config.toml
num_hidden_layers = 13
d_shared_expert = 0
routed_scale = 4.0
vocab_size = 8192
norm = "rmsnorm"
learning_rate = 0.00613
train_tokens = 570900000
Below are experts of layer 5 (counted from 0) of a mixture-of-experts language model. Rows are named gate (a neuron's input weights, with its number), up (a neuron's input weights, with its number) and show model dimensions 64-127. Each number is 128 + 32 x the weight over its row's rms, rounded and kept within 0 to 255. Numbers have three digits each.
Before each expert's rows: a language model's description of what the expert responds to; "mostly gets" lists some tokens that are sent to it at least half of the time. This comes from a sample of Wikipedia text that the model never trained on.

# expert 57
Description: Non-Latin script, place nouns
mostly gets: " Chevrolet", " (#", " ENG", " country", " world", " forest"
gate0:142138106113132155071136139112136088117136128089126161127173060139101073188108110122167127135145140166080139129150159125080095124057019147139051125133106109103102156097105124074117121088078139
up0:035156131078157107134197145126156149115134110157146132080161081090103147149100147090107144116055126104103128092098099098126086058137142164182163128137144117176108095051082133137131147147154145
gate1:114126088180144151122124119111153048060050157186137081171064161114154149095128122062186110138149150113115063121125112162078153146109109159143123162166154190152097202124107094150150166068163150
up1:115155151079157112147110200160136178130124096115088143150152062062123149126147158175098144096093125106144120094099098075134089116111112089113144100115164144140043124070166158118117076140107090
gate2:168101137110160160044123114123120060140190159181104115180080216145105126135187140105121074167157131134163080135149195097161141158176135112161104116081158127180089162133139108163081106067055162
up2:152086126097127165165136089155122186133122200058134132100104128069185139135151125149095074167170100139107130092067141187128156110107168145144149187113152143115131113141147113163131208113081144
gate3:140139063153171135124089103046067169103071085163179170117152143149147136133136146071118091081121086158221111064137134159109161153150070150123105105125119132166140123133182083185119194158116127
up3:151155131164165168113088091118136109144199096092167089074143144151180127119090122130100084106126156118170167109143129166131158192200094117117106146079130121156139136089123174153126138172133108
gate4:099130117143144121156109183132095151140078154139191089138093137145152138086098183128152121105157194156107101103130157155114162061112117114081096093123082151061152164102148144124110129071139158
up4:129116103106147144144122122080082122147130146117191064096128166113140111099135142165152148126109164170139107118121157127164125121114061076139064108146068170090157170051139123129115118047123177
gate5:129109144080135148022133142060089156134158115124161114151117165122114116132173082090082128219080078109148103125173152152155093125101095111159157068125149176083115139107126095081134114095171114
up5:140121106144124103200142107199162128139104112133097173121143111132160115085068120170158104045177129166129155103118139142129152118147138104060122161133145121156143127166106171205122138164122142
gate6:120101153100104106099100107062075143067120119154103120151107099156160117105113127102169104164119106104115165069094169070118186141066156110125110121152133116134121130108120135131145092103104149
up6:114095106175132100177122174089160122147140116141106080121092133140160138140133135123116149162078081154185074171090138086126126133118174109120177145217090110154125096133115130089184161089129188
gate7:115079090197149196094140133032126100126107191142173137155147164183156183151161118113150104120158124119120086161107084132111092170119107117128166118120172130191066154175151046124090095145088119
up7:174122121106141112137135072127089144111114159100130111145122138119151131113177055130153127135156092132104151066162158143111117152132115182140144100118147122153152106070141159180126164137166066
gate8:145137067148135140145150125205128131053101076125110099129108121099167129128156155091176123141108110143139100120150121088174118163123175125182080129057126187171101148170161175143133104142117159
up8:133139132099133137143127098076196130221133117164171151152120137127095137153140108158138131124119097153095178134160122116135133127065116125103173162169160125122131168085102067086137151077145095
gate9:151146082170162080075067148088129152121115111122124118100131109149092127123112104127135124206208112116116179125165117170110143129138064211090136105110141141133106071066140089125125186091127118
up9:099074196100124176177172091172145099158144153142126179152117168067162170126151158120124164065081147133118111085086135070192086098119164055145116127144144116094163174161134137123145056182092156
gate10:137109114139080121129130109080109059094105069101143116104098115107133084141048091090072083093107138168088136048137139134143071145118139123096101082055091115176099170143129163160116135093086131
up10:140077131108158132096166113123148130146149094139142109141113110117100186118097119108147088122178193089119144132116114121154103064130110107115070133070087129093125160255094188152148145134112140
gate11:130068097154170128101116107076166190151160115162138162114108149142130099097075090147124105163141121207180187136098081112185102149070086173156128154118220132135096137150123114136143123094153123
up11:179090107150128191130088114112113083063138133118148113133121145103170169085147173107120132151149101114080070119150150163107154139112133142156148117208079134092173158099145088180074134098119128
gate12:122141081148161155114127103121096084115111166163147163071176127122136106163178126099178109139129111212100153106126096083196108145103178124142097102162112139105089150056120119125129164183122119
up12:133128189110155157116157139128141190125146114123086135135086120110086102149045074081110166130049044094143136085162108120151128136165121131177140131143116155143117125164165078096158101172100156
gate13:129116142107150125090149146135161110143068064136156185151117148124151110135098125181066154113118114125087128074189145136149126149104052153157027131133112109135132112099120151109127090176114125
up13:149141148086145157112146155122141149094098076141162169148116171097170141180136145128096150120107151170081098090170148128147130145076090158153023171155122108139140125083080099095122081137175105
gate14:118115107163130117070153080098128107071085142154117066209124111200132115085181102158187102117129124139101081130177125159087075090110098120110154121150120145111106164118122109144093076077147147
up14:142103167097149118161132168128128120166181061121085167056134152076130155161055086122085139126178116100165162073085123130177114206127144129130153129095173165176125097100182134082128174150089120
gate15:141091122136122158088144092201115079154060112140123194127121182159153132127090157118115092111133144183140063136124126116099116111139093193177113146115166167154104192168138119080135100175095142
up15:161135079104146084165123093082086146138101125081119157108144099136101102157155105103197097151149137124063120117115168128090123159107125084137158136114129141077119093119119089102161113094167073
gate16:143157155201166085141139153177095106072160115093164098152093136177178110098078074074123073146157131141163088125137118135106140141162151124168097111126147141115125130157176128156129125140143133
up16:125107151073098126102112133136207154149131145115167214159132121148127139156135073150218096114113166148066157140183164110144148188092145115121170154102127111117084116171080102153177173091077174
gate17:144137103127152150072105069140093122148112086153137109139101148153132096189161079100136078101101106134127135134217122087146099114133138118092057126132159166094140143113078138160177119143120146
up17:159151155192113154097116098166028154111138109151154143124146134061095089167215129107137165135107116136137116200139101111122086096147188106115122185153126111105140122120155147211123120109109096
gate18:121193064190156107127127103131140102114118091121132080139094130161206023138106148120143103123136095121126089056144133078146121102107110137149142097124057129184143086067132159031084153155131128
up18:137070130130131175097185113128098156142105169131101135066122042110128150166087146049133153131148092133112142147119133112104119146130155077154128178114185115109092197107045099177078130146071119
gate19:099113125096164125133157046112171144141144124069125129157099179087159118157131132169163156124097182201131114110146132129118107141138095207164153146158170178172096184164107141098137089105141176
up19:140069134099065126176128071081169091176153144082142104133138165101147143145097137188154148086088127137158105086127125027160111099125166112138105121176132176137182142165164172125112101125159133
gate20:089097160167127116111104202125149150124143131135143198160140171093136140185138102133107190174108083160157131155132144094157125149124145154129096137129192163072089127141142076069183148141125140
up20:194118173130150099143116145083161151148154079088150114078176178139120091142141140145157193106120136108152122138162129116102148119158158187086141153135112082072129143147124145168151120090164083
gate21:134188119109111151144109115143140128153111156109159186139051133135131131156113157073123085158163143102147081141127107113164193161161163088087100132145180164097119110094167118126151144146128139
up21:180148092144136133193136109121164132127133083146091113094148137098067083138105133218130099174149115125090155090142083113155143190074147122116104123136082110096121191139116158176096085103126109
gate22:088174070113133126122159142142138107103144134122121146159064105081128129117072128098128120109177103113116139084143142135152119139121108110124120162143138134094092170154165112130091087119169138
up22:068168124129112134112140128119157142163179168109113138134116118123126104140105163134043128077132104109149094103124143152154114079136112158125186153141118160143109144122123125171156108147141143
gate23:122136163160180065151131143114068127100120162221107156119115177127138105117132146054190113112132102110122096128178152139081113114185101131086142038148126130099066088058086091137122159132122157
up23:144129127108120076106129175197069108132138185122110133132186187148154121085101180093077105116108067138142078188167151127075172089132118133086156081130151148095160107141057094129108125092111166
gate24:171082093192095157121108119113082106130103082162133176164102152157114146145192068145084094113134113111109142094145092136113084149123166144146129090134085077156040113116151116087104126207107163
up24:122106160166088103093058118126113143119128165091138146145165100148121144159129104141104136124107158088154138140095123127065109114153079127167122162164130143092116156052143144117142124184147081
gate25:060131103148170138081122137096062114087093068151155073147098105115090115121035111138151120113126105113125135099136159213098068153133080126115073153124179221142085115141118134123152186139117108
up25:102143071126170077101154119129127117173082102159120116114107152126074116106068163128091095091152153134158132118121105205082175134142090124110136159103146110143140139147122077129135211185144145
gate26:115078093091151125097092096099126156090140148126163201133135080105153116083105092124141169198153185145136159054107144107119178098097161146182169159150135082129137144081150093103144118116047201
up26:152087077130128218071158197128129144112061151119093089114130106106147107120090137157145091123098140087126137160109153127116163106136086106147129100139148088106089159134066072130201126102125086
gate27:121074116096098167131110126123144075147133126184086135186059152083185141064179038107164150151114127100142110115110116100173107161131145134104100102136127131148082154067137122119150106111077156
up27:146116133150160132097087146153077179114171154133109101127057156183120134125130094142174119145093146174116086146182135121158128110193173136082106118104134186162148185151133137150116087091139105
gate28:150152105152134124149118116137084108049114143133154067191098144107134103152145114122147074192120143079095092124135060121174148100096146196105109171117163129119107140098193163123109123120125096
up28:145172125115105124157132111119044129124101089141104072089175165088124141167180130099147082224136164132120135141145054164112132090111126186152129114102148179129080121145146137105120147109147112
gate29:099112138130169154115110152040180094143151126145093104131075143098088177138191141122155184155176095128091144117067091131120129193130115123138097108093146090128127159101150139138136144072126137
up29:150099082196102119101123106169110121123095111107131172154136128171149082154129105052102080159086154140153088195174144142144131077123094099124104125150088140071184070178121131071109135133149142
gate30:138182106118149126083138101135086106061154183171147107101141138121068108111110138085096122183116129165132103087163115103115109098118102125157126081108167121111083184138152095092110045165170158
up30:121171084088089156125133131163170120159121094116144116141102183138108108129147096102119136089138127131200171095178143101177158132135139160062088145128112143170116145117118096184190112071200163
gate31:180112116132142135077145087122132126156129105136139134124113169168164139121099091099127155128114153170139120182164059126143022176136138095182101094119133160174180125124128088095151163158094122
up31:090154121130153128125100189093145185143138181094129141093133136139103164165182173196142145129150156130126114125123134135125111080123140146129146154132158053124111147166204151128119118085129136

# expert 54
Description: Nouns for organisations, media
mostly gets: " Website", " band", " company", " book", " committee", " magazine"
gate0:131141095190090135163134121129097102141072105148104124196106144108124135181141086171137132160093119145108113113161127110117083094105109162111135130162142160154093198109182094141096093149213135
up0:103146157085121143059107143140155152120174112133120145077125135138096107159134201124136097151124151144143114102135133080132183106100080030102089143105134149107128089108054134162095103131122125
gate1:173149073073159128133145097126083161153142123134159116102057188186154096183078094122128143074122162127154135059136122098146104152080157096125112126159118142174108148142120094155188147059071131
up1:170161111085140131132140097199128160084094127119112121119104129157114067190100076173095138076115140138158142102146184166148125163151108070116172133088188181144075155179106120129190124133117193
gate2:152095090175184134207196127079135174158122073148118107144120103105191118149115106142136108128160131122156113139087192146156106102086120137163154145154180137165106156150150152114149179118094119
up2:138120147141133105056110094128104082040155168056089105111127147118131133184142127118190135137122108126114098148149103097064146135199141114107132121118127161125148134106139127096125125130122166
gate3:120073115136137142082102158160056127045118080084095128134150039112115103170154123146137096207124119177172105119156109117103101153101169187128128112157146103101133139109116070155105169158135110
up3:158122179118166164129118124067092196160114166128062115123204106110110132115169149092123138127123154167147123100113054095140138149105152122157091156146152107108097137125213101110115149183093126
gate4:146103114101154162101175110109108142149137095133166143142135169116145106191127122096148128128144159164095131162142131087137084110118077139200131090144154126109107135110112152115123135074044103
up4:188149129110085074093122176121156132145105150084128113126133162163175105091141179161131163154143129123124161176058139107129143123129105165148117094076129139101152097140120178151142100090081080
gate5:141118162145157176115142097108110044111088098120164092121122133132102148131104117126123087099140101153072123123155069102126127115061082123148068127160142098134102130102094146141120100135170098
up5:104118188070155157139110132099169060152137139137146061130090149121107151145090124126129144071136144127079118083144072092140097128110164118114106176127125114122098121133111132161111067082189134
gate6:197082152122190137137150121123119092135146144142168110148099112136161078164107127170101117093160141074112096169087142060100129174113092156139076167197158133095116108122109167143149127060104123
up6:101146147114047159141149140160171081098107123120170115193079182173086139154120137144102200125054092111142203123150102117159105124127172105074129163101101111137090139140140091124160107153124162
gate7:143114160175200205089109084129127104090109124114125106168115147125149116181125104179103093085139112161175068128116161100144147152150058108125103148121150109133058138080155143151096123160138121
up7:159113153144100164113151076199133126106107106165096110118142131109121076123104128154106096138145118080171116162120196104134119065134123082086045159058195127094130096128131176115134146208115108
gate8:149083073181115164099129109082121081111184117165140160190146177166121145149162112134160092154145128119053078138096124096149122089100110146126171072146138170139140143122177131103109171162133141
up8:040199143140133148150101153121186115103151120169152145113124104079155115117160130095136201131086067115134123198203162103170102146100152083129142152165131070125110111114088157161097108080129175
gate9:159139127165122143089121153118131142104061152081161121156113145182124134194133114049116056107187167154084100104138157166133137071073097116180176130110149142144134144125172126114082137113148153
up9:148093207115057147147099083097124120169156069134095159109155108119147145169040125176155140082124063139165133148130125076120140129139144135150121133134110129097149124172117182147155133183108132
gate10:125120068178164138081132083080127167054156165083119208070125177132193149074127125098098099144133086132120143115144118082140113174120138156169164097156181153112077144072162114087151129123132110
up10:163099160172118134133158155100086127129141106157152123131127068033156107124157138066133148123154181167121074128150177141134034143109087098192068161134104154092192166130173133117107169082107153
gate11:130179137140120181110102061054066151068116122097121123153130122147105141171095181134184104159134130139148144119173108090187123135112092162175082140166121154174134172168110122100087154076069136
up11:130165150121123110179161150141150133172117135090154118057154155156169137174104133161160151138180109097182123128084090157152106142182090147076172114124135092191188161135089125123158146069158100
gate12:161122145114147152077095135172142080102080167109084168223113098129104118082081077101125152135133117091191068120140126093121118141082130161109088136087123151144175128131137067087138136111140141
up12:184148067102090165143116170093132118162103093127185084116071101141118118085199097140177139160121183122147141108131054180183169139151119135094131133145169163155118117111102120103106138057085162
gate13:115120113144155200130189127078113142090138111118131081115118091094132068189100115126189149094126094139107108128161152090111098124086134145124148162140109131116110114146144126099121139139055075
up13:164126153115151120105103130158133174108073148110111203121163195126097155103114123084099089180107137109090122138105161140106099110112104101169155095104161090207166137159136150126105134115157127
gate14:088154102193146144107108117070105086075151166138161176179117124108088096079128126104190128116156148153109114139081118146151131158117062170153128164133128124115144140105122098118116115109129129
up14:167090150153107134200134098164216111116114173129070147125137120159148115156126133085143157131121132124063146145163099161123097144136164134073149159157125122084119054142163158175158139200101079
gate15:135145112164122143073227129098089135077126067202155182185162128136146090089155133121149144150137137181114113054140118190135077116131127213151119091158092148132132154109152131091126186142141130
up15:131168168106149155078134183176117117120145123173164142178193097080118117072149169098098140144142150107147092044178153174063106117116176170124122145121141097061135093143136144077169114157075090
gate16:117152109073143161085194101104114115134146104116215170148143057137138095139128054087111080157129176116078123112138114115141075147063108130143051147104151090086094119137065107128113098146147098
up16:079101130122178130161081172165097139151076114070070094105146136175039133161147208177182115088140110143136143084144088148131166158132123119134180058177104157134131082129208175096129146102103146
gate17:103149135154128124149157138024123109193129132137090141140149180150128119162090101153146092113192098184124149130100125092157104117133064197086100083113178121151169079142138130082104072124073145
up17:099098144091156153089195086134147144069145105170149154161092110069061159120165147107138116143087129156095133096165152133167120144122192127072137129165121194135063147125130129196144140126145131
gate18:095105079151164128072130121080159056110147128136122176141161167123126165103094115115067097139069100065142040173114188124144135084076067133187060077162133154126117124124139155110149172147145178
up18:083129088188143105097129174049153088107188139130125129094152120166122132160120115123053114096102155085113065175150174164119130079099122104156113140111148118114154098123167134074155151150142150
gate19:109123079147107081108123115131160135077195114143114169191083138088141118153058056119148079130131072111113130080156180085161121128150127142115079130099101165136120162123152129168122117138116162
up19:140157155151102038061157090127161108136154132097129108167122074128136133094136121115106155114155102088112102111136162101135134141163115075102152125118124149139082168178186169133142175171111138
gate20:129096119141149145154083115150123162132116159121116154130132134128125123118060152125142164160116115156158071127155142088156189127103154141139155100153126090080137210122174113153173179119124127
up20:126067097129177199161121138102106142145142092167116108127117148067136065128087161128140151122112077169193103104127110058198139132061134105115143101156099108115064155088159158133162158144155139
gate21:196126105131142118131176119143128133084116146130157188163151088179099148138120113092140137116125141191164116109096135145115114149113120136102129162074099144080171177091120162129119159066059129
up21:148095103133160144133153160123127061155199127151119128112108122099107117162120167127133054066137114122052155102134073102133116133094111131141171126170097144159115125111079111071087082119151108
gate22:161142086161095151086130140124163089113160128122131124189126110145161065139080115128160072157142121093104080116194191148146122159132092130172100104148159125121128103112121106095126117111064123
up22:108130166110096131151131160109144209139114108096115114182114097162121165159179134112195156102132217095103109114134112127137131102098070105080139157106175119128164170152143067122126079154163068
gate23:183078088148139134107181136083074132140143176148129145114125163128125128175084081133092117141122164128170100130144109174129113170111118100140130173155112109145100132157154111069129169165072172
up23:137109141088132095129087129152126054190108103109141106208138114159146158103126182124141089179117132152102171115131199078100163131136083119090121097133173120120148151083144120140155102160115142
gate24:172099116138222165082125111131152149116089108120118125166121137174099098183044143097174169166076121165126138174163218129083091148105063181102135149154125115162152139105122144087131131120132112
up24:109079109127173095145145139125151133096097134123111092168053107152069048133113119136130115143096163144105117189136096119134122099112118162082213175212139141185148105097123096174110117099144186
gate25:109165139135098152092125127089124164126124150106142134144102165167119137159121154107107157157154137122087143113166141126123107128148098085167127172103141114103042130151174114174057105132063156
up25:155147128149136106171099146102201141132107052070164158083074155152151104069118065146158080137137106161115146154089147118179125123147083108062111149138077118089134096126158111114120201111107140
gate26:108157120125153169123085124135119081084105113135159144105101146122120119209109089153114143190142132153082168085171118133128136207066103124089101074200113081143146171058191077078092102109101168
up26:102121152100094127198110154117116121111113134132120181101097166107128133161074204091092129159092179125117094106177085182105109160130161164096125157183131080111119137136115119108174140091115136
gate27:180155107074110171107154089105141089139143124147081152125129188173136096114131152129159105147151143133122112098083129073192136208161145144144149049155129169115064153173151134164118109153105097
up27:130141072191179140150113163114163150145226147130145065148175126091136122108158157117170148133113094155142068133110071131133153119081159135145121102129154100118163118097091184127094154156076106
gate28:160135112180182127135132094162063140112066095102121165091085130151155125126104112201163098143135111132135124125154116090117103141132095209124166129142121122127114177126126029094124132142088153
up28:129090052124124078146186098156120104141113114081159127137142046057128104137168109145153141104123153118132164101159166103090115115110093173118086137134064144097137204085090105199110125127140138
gate29:211153136191164129099143136101118083145135142107187164152110109138155119108128075130129140130100100147191106115194130111150153184108093146101122153195115071122098119153148126074089096135128097
up29:126178157088127080126133074127085111096121151190157166171122083188107115129158129205139159120080194095103122082142119079122087079114152071132104072149121161071162185143167128146146134108141139
gate30:119065095160169197152105122103096140146141164108128094159099148108081146098078125087154136127153156164202085145094139162154131158048134126121123101151144186137134129096100156091066123120105135
up30:158181146083055148153140090125179130137164144127125121135157160097165130093096115118101140107046097090054111088143101138201140131179111099132173127094086159149150164110169129186196117173123135
gate31:150154104169111119105141110097178056117151157154154112161137151114117113137104084104174132146130163110100179114170165110148099139121116109147138073144092154117087133068155135159121125103097107
up31:134164071099148156104119089082071178071101125098129075096134121133084132140137139106090088132068090143117095122130120139093109053162142128145125168163173094098177135167093079139063108132115160

# expert 6
Description: Pronouns and determiners
mostly gets: " him", " himself", " their", " its", " his", " they"
gate0:178105104109149155117133109131083149101156086097085124135113160183178153073188189113177142118141147159146118131138194133171144044122161112152099064131185171138064178078146109146134154075137111
up0:124176076152120157083163173073073155145108147127053134085130116124135156127154149108137126109147132154104097112185100142109085032199166094165203075118103125139121113075159163134126114116122066
gate1:192160121090082139120167051112106138103136127155145157133202131145173125145103170143124132162147076085158132151124109039125128126118090098124054111192135155129102149113080100090098177140077154
up1:078103145162150099109098163133100139151129114084112078103075125129099110107161089111125088111085177179119141097115173208135131126151117124117163160099103104180138115121165118163175091104178108
gate2:178108111087179186066189080076155164117195138143174140200152144092157135160165086124121131131123194121095109111113165133148140160094110151171028154117151098170117135136075149094181155131116083
up2:166139105115161145076199093086153171089144130140143130217161094083145122151175052126126076133109158098100131124118156140136120137132089130141041154149149088158102141102073121075169153168108106
gate3:158131132102136173077171116117198098133119107144147134142208135117133171140135116123164084173155126120161071156127139091124091151065078124166097074167175133137057130032132088118126143102199129
up3:123114108142204125166115107144108109099174141118163115100119098131171215134099167072135136150110098119109124160212147174100103079112118161167129166161150180113192104082135123137145138158111154
gate4:156091125090102138189096062102145151117156141098169114153093135119139103176134146205146137142146169158102101130157129102124108130120112179194154177185169151187121151135149107095063105101098206
up4:160064140148094117170097040113151099114169110129162124140125174146152132171111130194176119107159174112074107146175091092150112119082119172171116129165148120196135155140123118128105100127115158
gate5:164156101080130120121128080077107139090130093173195163118133164138082192180131062115131111155124120071081126035142097124145104124088096121146166178153164146114118188126113092111096124112102124
up5:113091102102184178155116087167140154214130162117148177161159172108166099140110192070159117111106170123144168095123121096134155125095149143135082151093134157117098126103097080113213146115081108
gate6:136098136143184164088151116116095132124162094108164155118145168149189150141144128114124129163130119145147105159245116112138150150149132169150092160150167085157088192133136150144109128082147111
up6:064098107140112110065124114143224077106104124107174108146138164138135133149136098124165184136113116092122114154047127131192159159092072158117113156093132091100094121105068101175120174186114117
gate7:082100146151149181078143063117097055079098146119165069140086147171141144149122083112146101125114142200160103147118126105142139146096125155143055108122198151183161168098098176121104132116124074
up7:118041133169179171119136104126161178155136068139115145099148115140092097125090097076126110127126102100108182137161104132155104097139101135122117127200151112114122123150069121105133177187105155
gate8:147167109134121129115111086093149169102131098159132177154143200111138146103204123090147065136154108139147140122170149117077115138116152128121176090110157159066122121094080149150148115147095065
up8:118131140138129100088147062126163098102098032120190131129126126132145103151168100088140147123099137100137099113110118158064088168133078142145162148126129096171125075092107137189145089108120113
gate9:110169170143134146062128079104115091172138131082155170191144159179120144096100182112161132132117150117151100127125140103131106092104085125164145087115174139138134180041139136099118124112123152
up9:132101126087102179107139118187158175125084114119139152135178133132093140102157077109135102150117118100130184211074120120171134093162112126106140098136125148088106168143105115159119101119123145
gate10:051150158143157138105100103065108170041135072079145206144155132096167105093157100048161074093182135137131116063181200112139101116097141088187100171140183146149120133065171133112092128075104159
up10:110184129134131163130102081116100156097164132062134134106094158120116118183230148151147135107158133136127186109175183155136103124174172168176159142071152158137157150093156128108132136121089126
gate11:130090115126129143104131181086091146126163097134124140149140151164154142168137061065140084107128149187148114101172170142138114132161188112141074107148079145146130155084166167082083114056075166
up11:150189167145119108110131130145054119145117095130154147153102177099107129110174166149139153154181116096089157093107091124141113145051132144138168091133123120099065120106108125182150172168093107
gate12:069133157120148162122128105118091135101151112115144089142115114118149117114093147076127118100147167145203128119156163122118102148075093143116053158158155114110099109136163144115072083136103106
up12:025149143123098126142180130136124140070132127090138041139088123137132113125124124105115086076168206130120079093131161174076102112049108140096082155177153148111143104174142153113073097165125105
gate13:084018152140137129170164091125127167129073077182158141136101176109114134046102121131220137106116114178106116094123069084138064105097108110161138118193180102127118170124124135115117114146141128
up13:132155084106075065155093122146176100102083066129136119126100149133100097099138177152147042132096152175130147124101079079123105135087157134136097149141167098094131086177110124109097092107088157
gate14:135113121133112120121097131080144090158113087172083163137075147146156140159169118131098121123148145134081094100131107109192112156167134080162150080117162110162108167135134059121182189098142142
up14:139046135151177100140119080100152149152158133170091130109080109127158137156152134127114173150153130125125115111145160087164120174145152091098120160154127121081166169145106121097120139116157205
gate15:167100118090130084126143144181093103136094090172135114162105146120153148154157121129073098146128116133122128118142185104194126192127183097114139102128108114109054169144125109113146154123152162
up15:111105142140131106102142179083104149151104105105153140119110128165150138122140130119075157077150111094110080126132152157125135183075154085090164157119118109107098153151135153155177115088155171
gate16:137093105111093115101182114126149106039109155138100141139120156130161120178157106132155153174189163143163158124149188108155099169135109142127152119163175093131142143120159167066095186034073122
up16:034077173138159165150077187124120133145167141166151128158120087168095165079168094127116081097150104128141166146109055085106170179103104173111074164089171106117072066142157139128134087132151167
gate17:121088115101115178090164138056107140132130103185172117139165124148114160116094119082158172106192116143132125119137144112138120138090095120158188132133181101099144140129124110134067157122113154
up17:165103170104128139168116154114101125122147136140177098136122179074129150157179136161152148155136174097099188101107135102163142084103140062101074080153073170092131126196127179093127069119105163
gate18:147101115155132103121190060165108125174150115069131159196122166174101133159137141176181119167162112133114116155118082147156057140127086104113148124158149146177168141136157107139088194152101112
up18:106130165084114148163090150023096151097141144217153105052164092097171128144141149069116154100092149080117120070167145082104152067143107114172099179115144128096116178112137142118124108076140121
gate19:098081101133132116088154100126129066063127104124082136175062078136134095147124095128121143147109112090085058111158175153124119106060141138180144162143138147169033116057151110121160128076125131
up19:166102136097116078148066161151111172134159123152117144096133086143155202103154082116096146088066142098127137148157089133126119159197144141096096119107141120166116114096077095172174103137139133
gate20:149124177141149140142152106177113104165121088137097178195063123135095131167112071150098172118096111131124189112138140069113166204095102121171145105169065156092116199123120118079169123167113149
up20:124150127163104153128138135160116156119154148104105110120081110114084107164169126143116115090064069146096206162170170116132105165142168126145110100171081182132111167131097136116096112157133116
gate21:101082126114158120097193123078073058045122121134145129138153203113130108115114106096155136149149131116115134098193157118100158100126137095109141165122108110204119096053200164097130147174114130
up21:150159152106177123108124093118139153175150106128133136095121069174102175132137112204101125105101152156155149113023128141107145148116046104138136078137217152103168153148102118128097113097155169
gate22:134075098086108064125193084114122135149169137136088164080064114125107105159099100108158091132126116161140138065106083108127119147051083085143086156166201119057106138097148168080087106135146112
up22:130097137141108148103166089126156164085090120117140148093150124119108166126121085147156155105112143161145194119164104100109105139116119156165103103150093064152035110106140167147077050115112151
gate23:146072098170100143130156106084099162121119107106119170177104153114144098155162141092102064152087180105091065090123120069101128175118143108113119159151111120196095159140107173077095155100082132
up23:127132105086057090180089122077119126205158083138099088052121101137103142164156147062121090180169138076123138119150095115146092182144128105149116145152089093119104164151152104126108160085105092
gate24:138105133160128145134128121126097123106108153100120208148123144130133133157104090107192182112112051151148110146068143123134089119085098111135129106184172104135120149117130184130107159138122100
up24:104157135112147065077147137082093123105118129075156141112100130141167134129155129108127144146136141094080108106106104209104088124164142134070078217113143055111144095158147187102133203153098132
gate25:137098078151125153086134126099130144098164149126147157138157145130196109094129094141072090135168096112172143106178173100141130170026114116137099139172180132143143158158160070098135149138125151
up25:128122119137122064185169080139116162145106093116099180094109076126138117203169057152172104103131118135097143151094053143120165124169104114085141058096145195142089119074121171101184124152152107
gate26:147094098138148133067183145103106147089114125147120172145111160107148145130106166079137147122136127136088111151132138089156087119138106101105062121148130137115101146120115124174123159095082150
up26:117164151139147111171127112130183081131109104136107075129129084126086131135162154094133143166175173106140109112132070150129126132148111078143131167183131119129153124108166135111109115130167168
gate27:083136106103156112056184093097143091110093102129161167177120094130146098137106139104145142160142076193147116095165100161129154197150077106119055075138157127050095100093143100138119105152091151
up27:084081091145093134121084141154096138087111142119134187107142150105151166097093136076114137130062096188119107123104173147133112101146122101148127146134111149167123076168177098051130162191118169
gate28:117148105214179141102180120136101111070113116127202075150073109117156090125078083068129116163118131206122158121182130103138158101094128092175120157178110171103107155122132114174124156103120169
up28:137144178109141125131201087171118132128158179135116138166093139167087135097105140208153163107104131121088174147059159143150113138116132130112174085144185127124104199110162149135121135135183118
gate29:140148105132121161111123137146046111091107158124144202150189195127104131127122082079124119142125138131086131133128127083108064192130150159138106084102132076112118126113146146155117132108051160
up29:102076140116132145147093128090090112107169165126141150172059137155093161130165092165114147115069113158125102120112153148126091194165149108177123149127121174135064161163110170096107116094150172
gate30:118124113138109092099161140115116137092116091139177123123092121147131193081118138100131113098127130115136100086171116116155087132136175165190112140103207098061100161126133112136045168071163176
up30:204098130115186201164134113176158091129114116194089093166142113076119121150134098175111113169153124103152099136169154191060153102144120145134120070138084143168181148105146130094134128165139117
gate31:102132146166131093144137121125060140124139114170153117093165137146128080081164111100174106160170119207147121182109128132167123178131084208143157082113189162178098207095051079120119121080154112
up31:148135167078127124124142107115193150143185098150165184130172084091114116172184057134130139141149169150202128084101152093151117214128089133138100126150086099114142148171131136081157092177118167